Below are experts of layer 7 (counted from 0) of a mixture-of-experts language model. Rows are named router (the router's row for the expert), up (a neuron's input weights, with its number) and show model dimensions 112-167. Each number is 128 + 24 x the weight over its row's rms, rounded and kept within 0 to 255. Numbers have three digits each.
After each expert's rows: a language model's description of what the expert responds to. This comes from a sample of Wikipedia text that the model never trained on.

# expert 16
router:141126108155098170121137121144154178132098130108130129135151139142116122162139132112131118117121133157103157080135151111120130133134076141131098108141088115123131126186
up0:129202095108134120128138115098168118124097133147145092108125176115091150137138080160157126132139120151097139105161138141175056104089160096096097130102135137123144135114
up1:131101137120134113131097126133129093122166122116102110098137154154146129108138100130112152128149165166126113102132106130146137158149111162089103142111105137139114127158
up2:136141120150138118190108150154136154133117170103112094131162130116110119169152147115129120134137142110207141134115101121088143149130121158134140116129124123158157135164
up3:120151099155098144097126110079108121146167116133122114120172162161102132098130123127094101132082133145113147098141093094168129154146156135142145141161083130123146107118
up4:140129155154106101120104194116127116144112171115118122090107079137125121185120129103107114136116109112125071093120166123144118148182141116083132113164159133106144144169
up5:134162131121146069134149105123099113112126105144122109109129129091080121155105126099136080133152125139114126118107143141125134117124130150139163148127085108141181120138
It responds to: Prepositions and clause-linking words after verbs or nouns in prose, such as with, by, for, under, into, after, when.

# expert 53
router:166098090113137178128140145153147173138137125136109142092157135172119138196165133148121125128157124164071124089141088090137130127124099116114150124106092096147145129161
up0:129186127135153119147123136130155166134162143107136164104133119122122146150106128120154132160124141151187154133126097091151176216118130140157149126136143070147133130143
up1:139113130089103159121113114167153100146156175126148110097151132054115126150172133114071127096082168128148096092114147122186128107120113155104181123143149096138139145116
up2:132095105149126143129104144104203116104171120130121142068143133111125116084130179155121125135088104073140129111135140147155150121106129103095133149111174137101073087147
up3:124128095120136142155140076069105114105130137117124091130119135076112146132143153102168153124115113139147158073139114084117149085094149125127088123087116151141148049185
up4:134137129136133126140107173107129109153123150143124135132147170115120093159145123140153128144123144142114085134125104137113120122155107142167139133142109114117124120131
up5:235124119128133140180140116136149151100155116113136127125133138122112137125151150129100059106115131138125086132165134109141106156137127129115127134146091109129064130142
It responds to: Commas after surnames in reference lists, digits in species authority years, and name pieces in credits, as in "Gilpin, Joshua" and "Gill, 1859".

# expert 19
router:172134089108123133110140140161130059117118129133098099068152145161138096178161115155110144119114107130109096130130075098130128122123123126128118097123104122148172123154
up0:136096097143124122141172166130133135151175108096144172135151139132129156111138155126122130104146128106124134065152108130171144153132126111128109111144145112161156146160
up1:242128131131137142190137121109148148122129145107110128141137115134132137167153135126152131137120132121130145080143122117128123130126071123115150120147108119123107133135
up2:166126094162145118108110127123126122087121106156108095123131114092179129114150138135116138175145135142107112138120104120159121128138138155132149129098105138166143117126
up3:164162136182141083096091113131121100108150127129084126144192118191159094150106147083107086169139171156092113118176099144139117143145128128146131141186140112119128091129
up4:117131157147134130102120150126166138127120157110136137139137104120141122137082138130163145146100147211132143119137123100152121122124145109135170152115080121101134171151
up5:124141118127102127125151152140129147125129179121112137106075083130081105125134104079198130106108126140115124126127119155178106171120125175121151091117149109082142133135
It responds to: Sentence-final periods and periods in initials and abbreviations such as U.S., K. Johnson, i.e., plus some "the" and "&".

# expert 51
router:218117097149120134125146142134155182094101157131130124101119137136117171155137139093117129098132121135122124104142112134158100125122108174122129120121114105134132130141
up0:169117131099150189129099165150099109141152152133145132155103130109159105139131128158119158099111149146122098097083141101071119069146142129129140136141100126178134141121
up1:154122131126086117182150116138111153122112133144124153152116176154190117133128151086110131103149123112133142082152133140085115131072117135081185097162131151139146101139
up2:143105132162156107139126138113166135119116123132142133113151195165146134150153180122145111114140137144110121125137141143121115108088132149126074083125128106105175086122
up3:137102117107149147119149162159138123118107147158085107085112128129124160136151152100083118121110126085089153106130100125130144123121113160139105119147114140116127162115
up4:144107108116103114133158114131162102146135108141146131128128130134100138106125131163116108096144083126120103115175141125119075167162096150128091133195119098135150084125
up5:156172129140138137101137154129147145129134166147094172130109097121106132129125109160109105140162069100091138068145126145110124170139109096079100108183146107108137157137
It responds to: Word pieces inside French and other European proper names and titles, often accented: Côté, Stoughton, Windstille, Caro–Kann.

# expert 49
router:183127130151102174115144116136149180117131173149162106127096132147109155144158158141132118151160133132080112117129102125171152135138111109118098127127142100121136132169
up0:209124121123123070139095122112133100128059134143139144146137102120104118159124091138164127120137144125095129145174141139105104148131138114155148156107110119113121113118
up1:158125080122134120156131153131126126136139126059121124114135122180106124148133131127157137138107118124141125087129129143128071130101106164121153127131103119138127119124
up2:137147183115122129122125125145142154131096124092148151131131145148113119191150089132126079165103160094155115129133126154097111117113132131140137146110112127104145092168
up3:124153149144123139112139110142144145097163128124160132128106141094110134096123125109154090144127184131183144130125159126139113140124118126168168113115124150154169107142
up4:126124131156123152102177149095179127094166147139126096139086156119146134102130151139109103117092169125145143116149121133147136140130145158093157140137141131167172123119
up5:126121137124090097169134116142132089156161108112146123091135097115121087113115107115100125133131145113147125085115156102162130138139079144178143086140125149127175099116
It responds to: Inner digits of four-digit years in dates and birth lines, such as 19'8'8, 20'0'4, 1'8'00.

# expert 4
router:188121090088139138153159107130146149122118150141132121144153169139129152167155127133149115124139143139086129119150132100139153134144094120116128103112132084180117117154
up0:142159151108140192142146131135140168138178168154114085132149135153091136140147121109130116100125154126114163087125103096177131105100054073158146097139111147136132121111
up1:145113127113136118136106137134110094145108104119141151117128124130133141132191116098152151157133113134132177117141156107146161156126171123167123184127105115115132132171
up2:144177131102118182157121131112146151114099151089078141127076112135136138153119162134088095089086171149158140108130092199124117158100093160136119137124135121145129145142
up3:158134166084151111139128121109159123142109132163142091126142120122172132138128121151144078097138101116120115140153106141169128130166144168096152105102128115160077161117
up4:156124076127128146160108136130148106150093126084113112093119115105125128124131120158171120149141104116143124139120150150104096105106181157143123157091150102063159161174
up5:163164129125117121104146132127129084138092149139123131175114125119121139127091088109123142137112095156102109079125145129140147157129084109168118162118128127146116080192
It responds to: Later digits inside numbers in wiki tables and stats, such as match counts, dates and percentages, e.g. 2'7' March, 6'4', 9'6'%.

# expert 41
router:173104138147179140145145154130155178127104137121121132109119139133152208152176115154140134111134133175077115148132110155128104137124116147147182116132130079146137152159
up0:121089130149135163142113123137157131119143086133148139073092121139081141102114170150114100116164102123120139130180095093139128130113078141118166140114125119135103164114
up1:140144094146139126129123164163135157173171105133085127139156115131139113118113170084104133128144157159098120096106136120141126133135149113145146122158077144159149123146
up2:129104149118116140112184168126112174143106149143113139145127111153127128152117132112140152087070125118090089106080140107189109145137142100159120143129110146149142114133
up3:178092118110124121146124158116133131120115127148108113162110116091134123127133090125126096134155120144134145127122119139131132156121097153174101159122138117144130147130
up4:144179150183115105151154157114167136097128144137164109109139128163160148162133136133103113152099113145107157144109129095116139158163092096095124095115092101131140118120
up5:114147139159128125150121118129161153126100105110134119114105168171140135127137131126137136144151138165128117101140122101119155165134056121129117119100163127185090130171
It responds to: Single digits and Roman numerals inside numbers, such as route and highway numbers, years, postcodes and scores, as in Route 97, Highway 82, II.

# expert 61
router:184134065126150144147133122154169070136132140110128114130162128173145118128179126122127122142106108142100119134147110113145140163109081141131135122105122101158133097182
up0:166116109104122161132131122177090126137105151107094122126139137138117145138132098140176115133147168154139139096134136115112108167143080135150141142137143097137091132164
up1:139121153148107128127127110122108128141113132156110116139141126128098140140185160106098129092144115138121121130136151155123130198122116085094127134115117115175120180155
up2:146109118141142117143146127131175107140139159133124142150129103135157141132138092138096189091121158148122088148138106122100133154094109119152105113147111104129117106145
up3:164117112112100130149149172110148127141127147108148129140114105114135113132123142086131108119105126171093111139117124113160146131102105114154117026163154095095160091135
up4:140134072178117134113112118167145111159132139115122070144097135135169074148128107138116154118121122113127122122157118086128150119138127140094120098147058156107067141132
up5:167171127105158094187141098149140116155122139127101121127129093123162136154097135125123126151119158126106136145137173101121157167176151089125105100166130083102097160170
It responds to: Bare space tokens in table cells, indented lists and numbered race results, before numbers or dashes, like "1. #24 - Gordon".

# expert 26
router:173136116120204154159171134144143100090149142111117129143158146148149055159123134153128122150123092131086129111141104115129126121128107143092114097138119124159122113179
up0:133109103113096125108098139155132121185123133132108134136107135177157131139127135097114152156106074186114113136165075109108128145106118109136175156131131135160131113149
up1:141143155139097156110088081161125113114099139127140119105093105127125135142132147095110113146177109096098129102107154087134132156119143146116138113121163109141159124164
up2:151134146107088146170118148148165115078134086142118117143099145166144117128117148116137115093136123133126099085099104102147167159106129126130107155112134111142105148165
up3:155149096089096130134139140161089111152117124163115122158087132094160116150110161115108108130157102148140104078126128109134184159168095100112145113132138109125088156169
up4:139137124134121166129133121150145123166105108113145143155120096138128136152145123106102130147147070172149146140105137114120105183063158103172092189112145128161129062155
up5:129127156109118141116117167131163152122092145079112146129128144101175117157126133135144165110133099151098115134123181157125153173126121118192144122141122135110130100118
It responds to: Pipe characters separating cells in wiki tables, mostly after names, clubs or numbers in sports and election tables, plus some semicolons.

# expert 8
router:139118119155163137147136135156116102087141131100118120134151107173136117170140161131099109153150141152117121107113104120116144136100119156135156148143110114148128146165
up0:138118071144107181183134118135095130178112130128123115134160112092148136126144134156112121097176132145178136099137109128101128103110086090097113092124121156150109141125
up1:129173126117145156113175134096136097128151132108126155137149117137112123158147107131186134136109118143150140137120111077102112128080143120162153120111081118103150075119
up2:138118139122101104125142151158134088129148081113145121104142146135140116111125139129091156132121128107117092129127139104107117091175123126111145101146126155101091109100
up3:137086140092110131157128149144135069146113119125130106106106130140161131137147131124115094131143115140170133135123184125115066114140111079092147125142114138106144114172
up4:140151154117106109127141116145113133107118135106141141106139111134114114139150141098151079112106139118112093131128149140157132086142128109115120108117164143158128150113
up5:129140124144101133090116158125132149118136162147117121097144142123110127140111142147126081132119157154108132162162136093153137141118140134131143145121161088103139115099
It responds to: Forms of be and similar verbs after a subject or which/it, such as was, is, been, became, remained, plus adverbs like generally.

# expert 47
router:167130124133123151150157140159162162124123127116097112116134134140119128148158136152131131133113127099121142083128143088144160144136116142116177114106121101147122125187
up0:119122167128089141146170093172120149112135096108113138106131116122150143114159154098181119163109154123131130110080156101107125127166138151145153151157127084139128139142
up1:142142085097131144156169105162123130161167138125146134113125113137132155122157118147138145129129103108121162157173147106095123174102100121057135151105159122135144142163
up2:219089121104141146140128118133146154147135134118148119114110124135116149130162159108114107133138137166137131020122119123144093149106120115106161141146104115146137116126
up3:206128124131121142159129150131150134123116130110129115135140128125143151172122138115066140131146138158108117124126101137106097144126092124146140142126135123122138111159
up4:122121143144131114187132159137158143106137121072122124132151112122146126151146145120098111162133094117135134133075111111133078179125123083107149120109111135175099133131
up5:144168105118119130173157173100148127130141135141118116114107144110153134148116166097152158134146108136136132100150119105111147137117145156131142139167133124135128155130
It responds to: Colons, dashes, quote marks and table bars that open a title part, definition or list item, plus including and include.

# expert 60
router:176118101109101142139170118142135121124123115117118139129139137145074136173173151110145077108128133155102114098150110136127094099104094139124178090150094115132126136167
up0:174129127135136132178126130147155133121128127122132081099128182163132123159167126122106102133125132131104129114071130095130136211138133118117117106136122127092148124171
up1:127179143112076113124142108079156117129097128130146104110111095148110120146111124133126148108089105131129121108141159152122177126102123159115130145161152123144081102130
up2:134062119111132128128182108131111156077138132130091128162078080109091127122163101160131161129125116181126124145061112153141118115133151133100100141155174115161120128102
up3:146131125155137135122136184126164107148131122147120105142131160111117122125142130138154087106127186129140158095146155170135118154105142130143153113144078140099124097153
up4:135124134136078096133154152136141111156130132104135142153163139167115122158106118169133116130144158128145173138094101097145083086162120060161136133139126139134099107134
up5:170133155136095141120156122117167121104133112096154167126127137175117132131163083140110158118097109122130139138173098129108171124118140109157126113088157104130103104138
It responds to: Nouns after a like score, series, couple, number, plus plus signs, hash marks, and digits in sports result tables.

# expert 20
router:181122120131123163126135139146167144136115134136096101112114124148103107139160138144128103118162133135059126131126115097168098129122095160137162108130101101144150136142
up0:117127118095150139175122140175119108100131139121138138102145120086164123125158105164110119197157136183123143088108150085148134167092113125101129156130136062134155163131
up1:123109157082131130143150160142163147128141142166109126159136152143168171127134132117102127143109125123073140112118116079134123137138119133087184120183088109124168131115
up2:160123119133137178093126136119104112125103119117123099120101117162112112125125111138101086118156119162069066126125124106105084118132083148118118111102113130168119148133
up3:120124152121120136138160173101169091141138149127115080149120133100129136165146087113080119125155142112117110141139142127156136194102169139148099123145130116114099119140
up4:144124113077114102123165118141104136129104149147165174096132133136120086163174145142172107145169107135161142134136161076118171152140102112146133090121115101147123175134
up5:128092100148136106129120136124107146084100113108130125119140095109089060113190136152137135142134122135161132141088106149160142127153144109117121122113148155129085157116
It responds to: Personal names, surnames and their final pieces, often as sentence subjects, such as Wilson, Lincoln, Mor-ley, Rod-man, Al-ford.

# expert 7
router:199088096110119166147164124138148155128119134124096092142142148176130163152139115104086136118120142153091121094116122120156148110131110118126135129117060101125122101155
up0:113129124112132157153120101138109131095140109136133151139119130124128096177119122123120119121139088149111141109112159122112106111142125101104116137125161103177125109139
up1:126136149159141108147125173112143166091169111126104142133113152118156154131129151124147140134157112100139150121140126167107128151128124128192111152123092120102129080124
up2:173125103155105156116101082128111136081168100140093103165096167151132111175108120131109102112158122120128125134122115125137146099125140119126159131148082156118103169132
up3:119158108149133137123147129123104126117148092135096136124114115142144160113151116130119135160092097152115084080101121129104159138139119091169125094146133125100120142156
up4:132109129099097109097127190123133137152148163123128115142142127171137125116192120119081127103125105131119145086128145148146124128056151135125127083091134137147129118121
up5:160109130123178151118116117175145097108139111130095151137123116130109143134113134122129156091079105126140159133125137111144155122138140153144115114154098157131157119158
It responds to: First word piece of a surname right after a given name in rosters and cast lists, such as Mc, Sch, Dun, Ho.

# expert 13
router:171113121121140158112161143131155148148095150123105147090156157140155174186148156117097120124121112109079124114118106104111124140103092124124136097092110068117128125193
up0:200155083145139155127142143109148152106147134145128105136100139123134118113184126127147126141159136111103079142127129117171127183129129157150125131174114127130116105148
up1:134136121122132157132143101150141113120102135143092130138144112204115122177105123136102082135098145143099093116087098175110129121122154136077151105114119104132130132158
up2:160102128155126141137108124106171126115090148126102098122124153102147112117130166087129139069110091143151104143125144120131150122131107114157127142117140152133126131150
up3:155106163112137137149147131127157139101101169099134129128130156136133133121126144106180173144195134150174106128130120148129121126121101107169135154114116139151152147169
up4:138056144138133170116089102127120122134105158142117162151116105159164128125132152125169110087147142194133137116144141141125157146129119150064148125119146139130177136150
up5:138095145149085119121107115112109134166143133131127128115133123128107097143165111106091130147123131172091090102096167179128142119141122153145122153151167124134107139121
It responds to: Digits and short numbers inside table cells, scores and standings, plus table headings like Total length, Chart, Average, District.

# expert 11
router:161105144094087122146112169137154152114135146102111150114165131176115119127195133137157110121114118130114095158115129113148112128141111113081147087109104126178081114146
up0:137154100112120124183149146120128180125129121176138115132086111114133164169116122127140157121132112152157134150122110153093115162123150141144110129093116156107138161156
up1:128111143147118130118098151166124179160118130107095136160173123176097097130083109121132189136215133097115156138157122123156167122176110144131153101171136116163100166113
up2:145156117098105152163127161141142117091102176157126131153127186141127099117161171109142129097120134102116094146149121127094098147144115118126122126133149110159126134152
up3:126157133124132106095113125120155140109120105149139114115164145110153099132171148151083126179142147124111171121158135167164175122143100147146112142114128126136156113115
up4:132140131094110116138126132151135120118138144126147147156112123138107102156102130088125115123151050173151163136092139169095113140098139120103153122201112124122138116121
up5:122147138169125126135109133128129143116125089063146107168151131159125134148162078142155153115091107125165096157118104123126135188096127138122137174117078120116133079123
It responds to: Past participles right after was, is, were, be or been in passive clauses, such as based, located, used, edited, born.

# expert 35
router:157131108147161125159128172122154130138133152051128095132154139135118207152156113112141150095138124106139093122125113123148101129165101129103138096109092116117120107160
up0:142114123148170108132182150102149133149151135125145135156131096142131125140115132129145155086131119125084140113102100153125125147126104136135117112090097093120090113152
up1:143104125096137120137085090157127143126165147153119098139109117124140131154156144115132090110097141076138189104151129170101151187120134153112117122123139116151159148133
up2:151092123179171145114139129134123130126119153123174130143106087128167133092128119186100135111107139135124158131143103126140148143151125107075139099124114156140149090170
up3:144166177120143171189117127096144142087135121136106113115103106141172132114132102114117067134128142142135107122141140120139099112069126154168164173119116107182118145120
up4:136096085157174120154145168138149132135142126154112144111148152128137108127110117089118124132125140127105166136096096120147132157139129136133115100092134130100104125119
up5:125161152136135091102142165114135149137121147094124103155085127140104139099148122155122135122192100100135116131115144150089093100146141139128095130100100096124115120139
It responds to: Nouns about awards, music releases and competitions, such as Award, Prize, album, single, final, Medal, often in album or award listings.

# expert 36
router:175113106104178146115125139131147124104126103126125126130143125134131115155150159154124143164125142146121137088134116118156114150131125133127103083121077101148112099213
up0:134138106133154105156134158125093199162119151102156122083133141093111116155110122132116137134174125130126137150135141137097104101106098149141121086103141155094139109152
up1:138092109105139160119119156118098134144117137121153126131109093109142112147103148118115136114190078125092111134118145149102137100106138133135139123130135124140099107163
up2:135164116108140106126143154114166122097185108099134094112145127117140143144098127120159130143119125120142138146162105135082127128116140136110196109145053119154064116201
up3:133119161119128147173159118166143108092141147077137098105130130117158156121178160083141163102173106081121139108178133127129133151154118130085125135151122153117118138160
up4:114139112143126186144130117153122172114155129133123093083138133154145106155117090115115048089152128125144117151146066105131125127104138135134160162097136106153108104082
up5:133182169112123100160091120119122171138155150149119149138089107128154110162136136082108151125128096153114146088151136131136148108152145145121126070163101103124138110160
It responds to: Bare space token that separates words, especially after articles, conjunctions or adjectives, as in an elevated or racing cyclist.

# expert 42
router:141120135128121102137126109130132163113120149148110103133159175143129124148149126146099160146155131113109148127144128131141167138111098166151109098126091121157120129154
up0:138154082103154116118196109141106109121148125122141126139174135125131146163113132107109148188101143124107119107138107086101123126191158133166138139129107138103128131111
up1:134175119134065094094151115113121115134131155131145118082108164143127108134130113100137139113117090126102056102142127163107153125113126121135092109137166131105144098157
up2:131107086128117118140112116154103102154136097100139146160130116123147136132141156114109151122146109122124081127123119100079119110115080111117110136123141142164133099142
up3:126169176099138128122122145149161155156145145133169106141087150151092129141111106100136147122116095135143123144139144147094096104119123104120116141147121104092135142133
up4:138077110171134113157130110158120080124139148133091168158156100122116177143138101145151149098153092144091148145130105115112134120127136128142120104156151133150075130106
up5:133106083126173151121150098110110148169090125117137099187089120120176171138137138125103121090130124115147160136139135131098142129101140160149127163118128116121134091122
It responds to: Past or present action verbs right after a subject like he or she in biographies and plots: took, began, joined, starred.

# expert 33
router:197145115121123145130118137124132152112137169114144116112140129132127192161140119197126099132145125134147135141122122069152104128120106132130128083117075108158120131140
up0:121101144137128135125138163142130143126117107141052147105157123097120135127138144101127148130082147143145085104154131112142105153078097118167133121117105135158138136130
up1:146128132128130154110130147113146156181122146124165140138109083113098089113131099155128111124130105093138114148123125095149147116141114167139137067112152133107139156124
up2:122131147153172125186150126124101138143099148105100117097118124077154183159151121089127128125126098178160148108170127162107160148055097135131129118148126113107140119134
up3:126089153136119102146170161117115134106119155150124148139165160107117106181152156134159116141110107121146127123152137112161158155144129092098112129097069098112155147139
up4:133129127134175077127177144128138177146110139128099170089102086096099134172153142142100150138108122126127152127161138137154108107096124122126153144151149133169129129129
up5:139154136085151157119121160100120158106137154183146132091157139143137139155135132143110092113139123119134143152135109120143140132113124108122106118141090122154086183145
It responds to: Mid-word pieces of chemical, biological and Latin terms, such as hydr, ox, yl, ensis, in cytoplasmic or cylindrical.

# expert 25
router:162104126129159139137146124125148165119128149095145110102142159160117178137165151130126126111162155156101129102098127142140129136149090141121170104143129103166132158185
up0:124147156088105139127124154130143082110106143086171164126145116116101128115159086101127112158131116161117095137190139099118116149146114101173163080135132117138081081153
up1:142087160131109144148151111155121142164118172172153151141116123132112117131085112094109132134088124115077106122126097185174075169134106120123136172147147126107132111123
up2:157136111194143136147131089116113155140141131130146134141178108155176118122158117101100104117107133138121152076141135113124118139129111124065089112163130129091158135153
up3:131078142129137133182176149129117152143075153108124111160126160131120142114140095096122152151158144177159111116129133067151125087140133153128132129142139156110156117094
up4:136069147139160124167104137121124189091124120104076128143140117101158133113092192120088080149138156139140149081096091089122111112070148152135144118136118120138113114156
up5:184117109112116133148136174142173143114141149133110138140137140126120124177152128122129139132125107127133097116142130104114102136123168130149142127132093118132130119153
It responds to: Number words and digits giving quantities or ages, such as several, five, over 100, 60 years, 2,000 bodies.

# expert 3
router:158119086132153123138148096155169131120130103131137098091166104113149088159186137162142128115118114134076130096116107109111158138127132136144135128139118116158119135181
up0:140145120150073137154142125133163153129164147155126146125154115121163075143137127131119110116126134177170123105143132094157114151136083169133174130114148150134122126109
up1:148104091111114113131130114131132114140116113130118145121108137116163135165128153139093094095151188130096123120099106085135182099098126111086120126146122142117115129144
up2:144173148107102125126138116109134124124146116146133122165116108161130177156162115150095124089084121166145090125085091075128101109125118148148136115099116137146111150121
up3:127114133100106172129170153141151131132141137123119058091115130125119093111123138121131122096127114115100107123121120096186120077145101132142142149175132126096130136119
up4:133143105137096140095118139098117149137086118131140114148112129131127089156129132103132159089122113147103176142075164132112133096141126088142106164121082128121160128120
up5:142136118157195123123152146123121126127110137128087159110123096088117136151134158164127126126117155102128132148144133125158106144124112171141075135120142168101141096124
It responds to: Possessive apostrophes after names (Turán's, Corman's) and the articles a/an after verbs like was, became, as.

# expert 15
router:162096108109158195123162098141162133166091128118116084081166165135128155156155117170143140114135105136105154092168107112173134147130108111138144097126113103170121138181
up0:134115128165111137169148167159178166112124117117117132109099116110165104119126140133086121111117140120134119114148164131124102102094084158167111136110120066143098152158
up1:129113144116114125113106109098139054133155139113140059133157135138153139178161131139146133127111089162118092106139131111073133133084151113130182102107155139134140118116
up2:146071124065139145146145138139175135112111151119125125104149172108117072150182156142142144121146149101104138151190146120144114147123106132103121151150123107073150101148
up3:138115133164100132115124127153184141119098120107069164126133120138132132175094148097165089100139115129086145082116153113124086112146092101108144078133160138153141119131
up4:134093132143105134097116116173088110123187134103104145124140115068124128124173131126097123112157136142104080137115132147113144105143104168114106105128143108139142136144
up5:151122107137115155131139113134125124113101135080145127130109116107115135180145142092165132126122144132137125110158129117145128150102099085084149109124089153130126105156
It responds to: Time words like years, days, time, week after numbers or articles, plus sentence-opening After, In, On, According.

# expert 9
router:173100120113150173153145102172143101122158124143132111135142134140133131146168157132121138113141144141108117129133123079178141132111119086119115094148079083152093134172
up0:125122163108137131112151128158149130171157132133150172150114068055120127125111150104095163136136155127105147152110129122135113132164093149091141137168125095093128121142
up1:131114123131088120123159122160156114114115152127120119131129126087139098088153150126144137139154078166105085117130133127114130151129139118088098133147145140128106120156
up2:116121136101139128148105208135115103130110153138125133134120140160130148140144064143088133118113106135086132118102127098144138149098124140137133139117114131102142100151
up3:123177120187122135101153115159140127113146181122158152104099136137145116059129156119113104121138125138107132103137122088156142123123120146111143084143122151131135125130
up4:146130112116123155142109112133144129103146130132155072108071116142089150164134083109117116136110097155124114138116146115123147110139121106162150084098171153160121134133
up5:161145147073132131126131147156133128135164117127149150147118138174105156135116117107072144119170126130123155122126152175099115107141132136159108164116132146123093133180
It responds to: Standalone space tokens before numbers, mostly years after in, month names or table pipes (in 1944, February 1697).

# expert 63
router:144112080086135111134139132176158108110138132103125105089141147136098135146140152148139151158111142150101107138112122131145081135097100114119125086137080098110116102126
up0:138105132145111153143149096129126106113084143102162135134077123102151116159127161106126154132148104093191091183152128147100129144116084162123131122116079118105120168159
up1:140124101151116110138152117113151091137143142127084117171135132188106152172130105116135120147140160150134074117140090139141130187123132103103148083114169113147098106152
up2:137132103107103149153110151111164167128099080104118118131099097125162148120089124092135163148153111119121114129096134114160121099160121149128108136135103092135098127135
up3:127110116145150152120137096135143131127100137114160165139144121106155123138155134132108031131113179140086086103144117136182113142117139083093116119140133098120098102156
up4:131124120110158149154116145118136085104167108100156151107116108143135156116130138118138144150101158136153111097139143124148103102125141135110112115145157081120131105105
up5:129081124134151102163147119154121121151127144132131112130110139139104113105122138149143163135145140109104137096124122098128160161168168120137090095130119076147141122145
It responds to: Quantifiers and adjectives before nouns (such, these, various, many, different) and endings of compound adjectives like self-titled, best-known.

# expert 23
router:216109109127119172119135137144173166112101152144112122105162135159113135193170134154127125126152149160078130115129085110137109131138089142114163135117083097145126111136
up0:189134110139136132181146088146180124122168114066137040122129125129094119093125150131136164145123124131119101118114155131135125142113104120135128101128126120136141140181
up1:176135127173171117139142170130093118129142134122137112116116126119153113115119143140102113118131126107124126125137141145148132126124124086129072129127120109132115140164
up2:146113097148164134156160132156160091142156145113168054120123143126118116110133142091158100123080098132159158108132165129158125170120134130122091129129130121125133147176
up3:137126115117230161136156155127103120109141112090120119104121125077131123130172161132142136130117122160134118117132123128132114155101126115129133122136135125124125149183
up4:170112120144157123115125135124141149082101112139131144158117113133108123140139081166128111098152149151074174145167137095141104089145103117106125123120117161155165153111
up5:132114101128151123134145155138101078122129121127117115118140140132132092102160119121116129142136121102140121085139161098137119131083088144147155109138139132118097096204
It responds to: Middle pieces of foreign or unusual proper names and species epithets, such as Gla in Glava, z in Trabzonspor, k in Pokémon.

# expert 45
router:172111080111132145148157105156143124128095142093144124156131114138140184159132161153139134112121088146114113149117122126126117115119097122109131090119116084146120104174
up0:142131105166159154156164103106137138108130132093111109149135126139126138158140120140138172113170093152135110092137157128113138063132129116140129104107097111104118108162
up1:154115162155110156152134111121103135145153127119129118103117151124135125119151148117096134096139181126053096085117153150143090073139116105113109086132044119134144130132
up2:134110162125130176083140148150168160071116117137117120158137150112133122137124163126115140177135159158137124145102168102127118115128107116159161155131119128087149148129
up3:168116104101151136184115174141192151126148117131167126150094152114137109095132150148096158126120127092128098135147167117114120140125118093141131124159097125113140193138
up4:135102113132123142143125122140128099164177109105138125159139063083144126112135189128126120098098102128150095153142111133137172122078108124142173155091100131115155154154
up5:118098157162124135136141160134107157129157113155126120135127112136160089161148130101098150120133120101123172127146109112103175089095116130130127102141102165193133132129
It responds to: Nouns counted after a number, often sports stats: games, points, goals, seats, runs, hits, copies, and their plural s.

# expert 37
router:153133071102118200138146143110145105147139133171120125112154119147118061154150140135138124112125121127103105113104088126131114124123113114098114093112077083124119105159
up0:137142145095150106151118110225169125125143166070130117144135128109116143141158146136121133139090151113106151088153159130133098140119114132112148098172087113109153140137
up1:153161104127149145131120112163109107118136135102105131088126104119147125121149111113087124119104115114136120128124114104136130116127139123131153097138111143151155086137
up2:122117140135148139152139122155082137109156149130157124091115126106107125131144140096113168094183103140057131120146129119175134115129166125108110147127099112142158102147
up3:123152122139106119127088154143103142120123113105104111162141115159114131115166162131102128117160143128138123143119065155098095172136155134126122104109084143132093152124
up4:141130127167138126114146116140150156102172095119142125142106145140100152095094153148145138110120131128121145116180123115131137133138108112131088185079137122116130142123
up5:138117104108132166169149131128171150121119113122141139122148107126183133153160156119115117107146106132146132127155099128112130158104086141166154087097148151093120150103
It responds to: Table cell separators "|" in sports and data tables, plus "as", "con", "While", "Although" starting clauses or words.

# expert 18
router:134136078146185170141156123117131139134143137151129140149128154153132096142138142141112131145145145102088137120164160125117111146141108156147134107113094110137130140224
up0:122113093125095188142107116140116148099130090121113148133119142148112132138170118158113143128145094145134130111089133069091145136121178107110129159124126121124116155125
up1:127151095143159146122132118117169136092086127088133068122128123121123121133163099091147159153091184152129097124124139111190083147148132161146131202108123137100153124123
up2:141109082087138130155141150112112078143136103117156147138132085106110160131126131138122123097094122126115132121134106142116090107091098143106151098135122153145146108118
up3:132108111150113108135117105134154121130161143105068081175121156147116126146136163120123153091154154136138107155086116138115138143110113079110158144106086149113089107122
up4:126131117143141104114114157146083134140135153163112119128123159157126129122139127107106154130131139092111130119107135166104113144149103174153156136092065082142139120151
up5:130082125145104127125154132148113122095155106151118078119199127135119119128153115164125126147145073226108128120112070090134131099131117112121124120127152144107100093120
It responds to: Prepositions of place and time, mostly in, at, from, during, within, near, throughout, before a noun phrase.

# expert 58
router:135104099117112141138139142135148107103137129122140106104139133137121178170193125146117123134152147154107106102118112110159126151100104123141164118127113112106146105195
up0:126145120129124134150137175143095128126096157147128103107136126157166159112146198129172119201127152131145121090164095112167084104117119166131111160165129104116078156115
up1:132138107139128185139165138156181111086098127135167119111144146105135115109126169133166096126066111109146137126139096121134126137118056102142113147116115173107103170127
up2:147153142113086164114172122105103123083105145120129113095157141130153152141132145128098141126122160126110148120128139119171160092127111118113133154107136120166121124149
up3:126115114112106099099165185166124102154189127133069127167124103124098125078112121130137157110124151110112124130123112088140121089111147119133106127139144169135142119082
up4:129161154138106154125108090128088178111118121090109125140140149151141099152126154116083132127123118097139135131132116091150120163117124107110141084121117141149118114148
up5:135112104130140129172123148147146166124153161125156115142139135132130132138118157122137119108085097107138132154132117151121165128200098169119157131169139126128109157078
It responds to: Articles and possessive words before noun phrases, mainly the, his, their, its, her, plus possessive s, e.g. revealed his arrogance.